config = dict(
    d_model=160,
    n_experts=256,
    moe_layers=[1, 2, 3, 4, 5, 6, 7, 8],
    routed_scale=1.0,
    n_head=2,
    rope_base=7910.0,
    tie_embeddings=False,
    parallel_block=False,
    init_std_down=0.0,
    schedule='wsd',
    seq_len=1024,
    z_loss=1e-05,
    dataset='wikipedia_en',
)
Below are experts of layer 3 (counted from 0) of a mixture-of-experts language model. Rows are named router (the router's row for the expert), up (a neuron's input weights, with its number) and show model dimensions 0-159. Each number is 128 + 32 x the weight over its row's rms, rounded and kept within 0 to 255. Numbers have three digits each.
Before each expert's rows: a language model's description of what the expert responds to. This comes from a sample of Wikipedia text that the model never trained on.

# expert 25
Coordinating and, or. Mostly "and", also "or" and "to", joining paired words in prose, especially directions and groups: northern and southern, west and north.
router:151054135081139099147060159149087092108116135085136141146077108079089152134124109155144161102139098119086127130103100117102119144164158111117093120049170105118113145145180145130108129138096084135106125136137116106087112156097092075167131098077172100128180091204150118147204127106129130117144176195142132084116132055134131100089128158126132148184061142122162118070140125136158201099170099086102140203078102123120139141081099124096125183166155153132152170167120140153121137121197116
up0:134095117199105102151126221151100104137142144149140108155166082135162103158112162152169101154174116146131111177097014121147139166091080149125164101106156110122151138124101117114152134099095133121131144143132142100165171114180114059104133090068075117158107105131132131160139083092179062118125164075167165186104158083140105104143157083102131141116133138080122170135112162151099173186095173149097169157058151156140108102131134106150126134096080181109198146138120132120081111113121168
up1:107134188102103147154120083098118145135166113149149121096142116113105157162135134187175141151209114063136051090164154121155154128148087153163105147131189051169113129140142142108134163133148105158126122167094105144090167123083074109134126156090104115145136179100093144144150154131104200138130088120097138076168123105100152073131145098066103104121118147097081178064075165134110088106118125152152105142155115047160166202103097107131118140219132099130144096139138130089070116136152116
up2:170091084137094142105147161155093053125111099124105113138115127125109160132144068129184103162203077137128129196061141118164137108127136161140123171104174059073150126110137112060049151208117138082099169102139127157123120158145107155119104140127157167119133217120079145083087116101145153134116086153108144167106099100133151106140107089123172155155082199205107125134112149148090185107119135176100134094093152102111101118149119158134122140152126149170149151185152089102135128141169110
up3:078084140115121116121082158150138166107196187149115152042156142070041091162138108215104155120173130070137157077149138139121095121168116117115149194101140141078133116147103130057107124118143118132137120102102186127141133153176124146111137167127132102095130145090132158061186105113145099139132140155134107131167136124114158175034131147101097134138126113138146092112194120105097140130134091109184123130099052126110124091161152138155098179122138152057119143127087177143076150125150157
up4:118153097112094169094168144071119120145147155246111124187123185157074130144112076073107151098204124120167176128145114104130125081155147135130125133133126109137160074106100105101162174134171096173158167054125088185148143139177105068068116088104116084160140099107123097108110111164061113136120158172098201102161123098112139133172129068113124111106070141117103101144121131123116127131156166090133127106167110125123124196142115099192136096134151142108139118138073093178122133124120155
up5:165117131164134148150180157099155089123089181101084125045159110100079135099128185152124092124115156128115158178099094182109126129071117135086150128103149131089120123135139126079121075133084171068107124171124174098138171107133089095146145147113112195150095116165112196058091154057213108129137107107121145105073138107132048128110060144166131100129131107104150156116134099137201116143080130184154108148115147137146120099130126131136119196135069178148135155087141155111136166128112141
up6:119116103085149118123116172101142143120082162160157158118096144118096098091119172141102088097158137122118166128110122143153087152108125134094159184088084164098163162141121115093161139160177135169121116059111135062181162175142125149151122144127139138127119125115119144164179109121130124145074125114124085089037154121195188089064114110153104119080091124145130106181149116101124075178202106140111089112138098134140124060176139171208102129149153178066097122105075118123119200119069124
up7:147133114133129087106151201169118128114145165101078113117130130132142106153116077102138177088087120121174120113077077140149127141146103097180127131072100176092172091103134126180184078139135081074156097084138066145044084170146164139161146116196113156092147105152154120098128114147177142125164097150067104118186139103155145155088064137118143170153106176110193150152070131164084187103151109128127101098166121088141105114108142148124155133098142176136171134120105087112137063095164114
up8:116103178084132152099096119122097122106108113070168158199108061111136126113100119138141149100149141141132170146164116124071152131113142160058172054148102149138125133127097109131146128089099133199145178105135130087105162123109130164134128137129137100170152099129132025182171147124128194125108129117164151155046182115123078117166135144171125131135069182162099107106129128127088127148178177112088090121082105170141125158126113073106092042132130154082126091082155164107157081126149160
up9:122137117086197125110130149133144183114152124158133092112117187157097080115127133124114111156118121073112137092109161074146138160150208095080109128068119100175165086125223076113128150130124162051071119132101139139154146152125089148110142148127182110079097175123172209142147104069137143122125180171183118111118131115135181132093137205108146124128140101136154145150124127162148154101112111147157112184123086153131141065119127124149103126108081173136073196127104132150058135082101110
up10:078178128084142097177145086187113166106145151131155201102146187056154175115127089122144146140102143105045126096151189095157132134137184108129113180130150095158070112132152143120106137131100122068127130127115137181137119160105095126146137148146165105094102139092139172098135189155108162117153026183158116134124151160117142105134167133087139137119178111146093149077209132126097100095080124143131145072183088114109116125089140100113086102137161107130119095195163113149197115117126133
up11:138105137154174135090176155116125151145162109104103081155110128090140089105124092093123114145133120162131129084139138131158059137144158109191127162129223087139154100111186166138146171127184115093142091138105098162113099147179116167114146064122130119095134108131114130092116073137159101129138148088179157037079103164139181132070064126131141073120128183119140077052183136169094182075152142142119142163159089127116141109131126148156116219154147181095162141113089131125132104123156117
up12:080139078129099197109152119111124148114069158112155126083167171081150164153165049117114067131124213132153089189123069117124126149095162117059100162129085111080146176127190176133163136129137150189108083089111109151091107128153076179193137133117112121109127097152170114110115128101098147140112175142049138131111161163191100128105091069127119159147123126125107114122105070090163134148149115127085089114164168139153100141168146162148090095121090141164130130115146132175079157137142114
up13:184079099134151135134126109074167078132111088072126128181132194160128159153118118072171125108202123122077126185135115095141155157181128117145086086108065211076115154131135105099164131075108119131119107099138141121160128126093171116083098132084122126116118134155132116164049141179107216144105162119102143113113095106088092180121066157122176113099176109141128094182122140150157075152129122095126131144114164127127111095144135114176145123106149112084120164103129085109179186169105075
up14:071136127171109144115154118167091067131183200129108115131133145110187068091131102114137142141141132055150184134182105089125123149111053113145078192189127077134071130113108154130146113165129144107156143163121097135134144139100082115120121166140155121150107170127112161084063120120111086144131116140136115184184123173172107106116124091126145133161107054117120127062070098051130091135168171127169079153072111181154116151151146170183151127123101110156167101123158154128100100135171120
up15:135084186231143138088164145166082068118147117089120106168114091156165152104124099086130109140152112146150129090140093084082120148091082134123122095090149109029124091137104114094152116138121136099126178172143118154139190136157150093141142154126107134167148141117125087127101114044129125134146142168106217145088096085136082132107143134145101136140094182124149163059148163146103153137166186099070112184108089083121130155087154102122129168117176101149169092103117184155135082136145120
up16:109076149180106054137125172139128125144119141121127094122204169110172088175103150158057167110123085150164113118103115173152099050190099116128177125100138108119108164115119091174155133090161122141068138146104192126094154110152131161108175155083112140163110131173143168088118135103154101106130091179151155146108152119104120094200157088134122166090103074172114202140140140113138122161158138146163091131100107202136156105117156055177159104116086174135139167123160096114131099098094110
up17:125120154159118034112137149121127130186154142169161117182164142138148148153127092110160065119142162164095093185135158118158134137107087129175077070147108143160061123186157087129105104085078130057130148103123080163133113158122169168131117107126097126085103123119143100116138161132173111075111172184089184106082194126049133116089165133103106095156157104100082102137132161138094124136155193115121168112129157087140109149092116140158105136079053181123107132162108102115172132134179134
up18:148116118117073136108134135129114094147106092085173172183099150118100133134076072111110233139088137150136091118150118094114124180191153108149130069150134154140131121146112091130142133144140146098154121109161157118101159160067168167175125080106128073194098114255126088176133128147101142146109198145165126112128167103093104125149087146155166106133120170147126122139125115106116138141153127115070072066127108142093130147133133155066111108170163206062157120096156120125138139110123097
up19:156114086089117152182112173147112122128127113171135144089118116100135074147136116129165115104107097132174186113083072123136138140096122125129069165101117161118100126131111168166149146155142050170161109089120070108055130163141110184138114110211107108101169139163167129086161135135168125137121115141045124084173102134140162103094047132103119191179151155107203154128091127127094121134161092068150098155168142104110110078170138188154185152108166109067120119108120111148118087116148106
up20:138156109083139090123129141145142117122090088090161112170090143117146115123119148159095164089101175154136132131110107142086085152167118150115157091114168128117115082134104059171160105097095120121179141111165110145081144079078120164124130095174130061130113089143176102162147119173155126118100146250075142109134158106138095081045167138099162160090178131119164139141070100074098125164146139166161111110130140114113152124162157085145166072128111168078120103159106113171090113128218094
up21:173185134091139113149123078134129179100101120154143108050130157066104080112130170078087145144106135123168073128122142125190142078141116090114122076125124123155116122149136185116114145076107146136083121147132149185127181165142128162175133127138111065149106136146147176157167147109091077121111154081176106130040095150126136138106170149109123089125150165086120135080212156157169072105109130147160136127192053103106140137141119124131097171173121114129108145130147148120164159065187190
up22:098189118110135141106120106132113183138093160181180116122119074103051211118118101166104147166164156111139108120115148128109131148130159088140130084138189121184166103162102139063101156106104146149134135160122141172189073081118044192099115086140121112120143120173119145123204098145129131126123151109118124085123147138096136167072127089134134094091158127096116125110097119151140053143111122132138119136149133194113144159115126107157092210133044187177115155091081100132096160124145158
up23:133158083161097080141138118123104123120065148190073139091177107080099197125186122100112128124152090110150138177107143105146178114066132167094116193170079126146125127161156152141100084161105103243083139166093135157115176156162130165097160112166136192131118131122081145166133112142130172121157118104092129115111119154161109166150122132170127150130102116114109123123107094147101082153128114162139148130098124055146156058115130140164102106117104061207125093073124131143159154113097190
up24:185164122134164176134106083078138108135164128135110114123102117161127113118150157109150134098150123085086093250114124106142164168146139138152099074098087171112108183091137113070114129058053112090118122143146177116149138127108164083136087155095138116097110124156166119171024142167141072136130151163074107161162137083126105154100112193112099129143135112175117115156143142115174163118115117129145147198097095118118125045124133106123077185155125170092133144101112111129174152145096114
up25:120144082078176156142131160151130164106082157158110115074090107143104149190115150162162099124059120126168141205105137123164162136043141115120130149146115138142196140132090121109133094163091106125102123145128147116084157130129169149145122133152157178112061175139123150066198152086148131150118034132065108135128111160136144087141102103166145143139163061080132110088124113163112119133083133108122174094174165106107111117110140175102130127244121145147139144134124125099164073129091092
up26:186090123162112055094107140118122085120136068193093103182139183152135119147144129140172077145097101145186110149068138147170139124122107128159042124165116064126069174104124075194162118149124109122120154102198179176116168136106162107107115048123123078167174162181151133149148133129128091121128082135118178129142101135101160114165099145088153153123137162104108138176117146126088140138144146138083133159112137047102126096108112185154179128151140111143124153121105116109208110134129133
up27:148227153207063088116134095131140074173102112142103163159158119153139148167127119096113185067183107147163121094093122159114151118129077147100143115101082077197136116115112104130155094186138112135122153083132152059102140071109047082119089113142125099151101113186132128167115131162156185126129139144127131076092135112177104153119087113158152118125118142136115181112108124143110165196134157103055086119148113119162095129138115164138199093119143136126182101091146111120148121178132166
up28:089121128072154082133155108140115124112175118049214157049132163100119093093114150123080111169076117158180150043137153152137121114144194122103126137180111095121062192115164153176117128150195132121183093143123112095206190126123100153136142126074102137114137109079122186131132168091124124115154124119189114168130105135157134127162127151131101105163108107099138127143202155092157085129125129149156137193157144140097137122136127158100079081110084075148100123112137166099154106129124133
up29:164088100106112103169198132094116108142136102187117118213187155143144143182148136168079085146095075140102113153160140101153158109062124138124115122147154115089073146133115115129062130097196047206160088107189061136168135154152096131117124135113101140108189164165087128122140135122067095110146143111124167124135104108190095162180102163065153161132132139163150080130099112133105154170143078110155080127108114113157147102152129142160178149144152126125111125091112114154104145135085078
up30:104098110114168154097096062112119125113078162087117135135078143086070149107117131102131142151121167144143177173137151116086138131173211140078141083127130136139138104136097123132189130095112130150123146136133148072089125169152117112188144130137216111174132143081128090167113116098181112129092158114146152121008161102135119106136130156199103135157114143124114127110157131101147088107170107121083098153107121186098117131089150110147150158135131182000128131148124134152164093127191125
up31:153136185185092155148148145087120085162119153128124079138122132081094094163097156122054155107114088172125131177094165110118106062115151145147148110096140157147097146148084115150174131120107159208172109151153153138149131181171184152097107098170127094137148091185188137061171106132183111105115137136065149142150074114109058104106177085123140130159121124142188121099093128078139123108109122070156142120100155137144125051087109157125137139172117103169179148123171118077130151106080097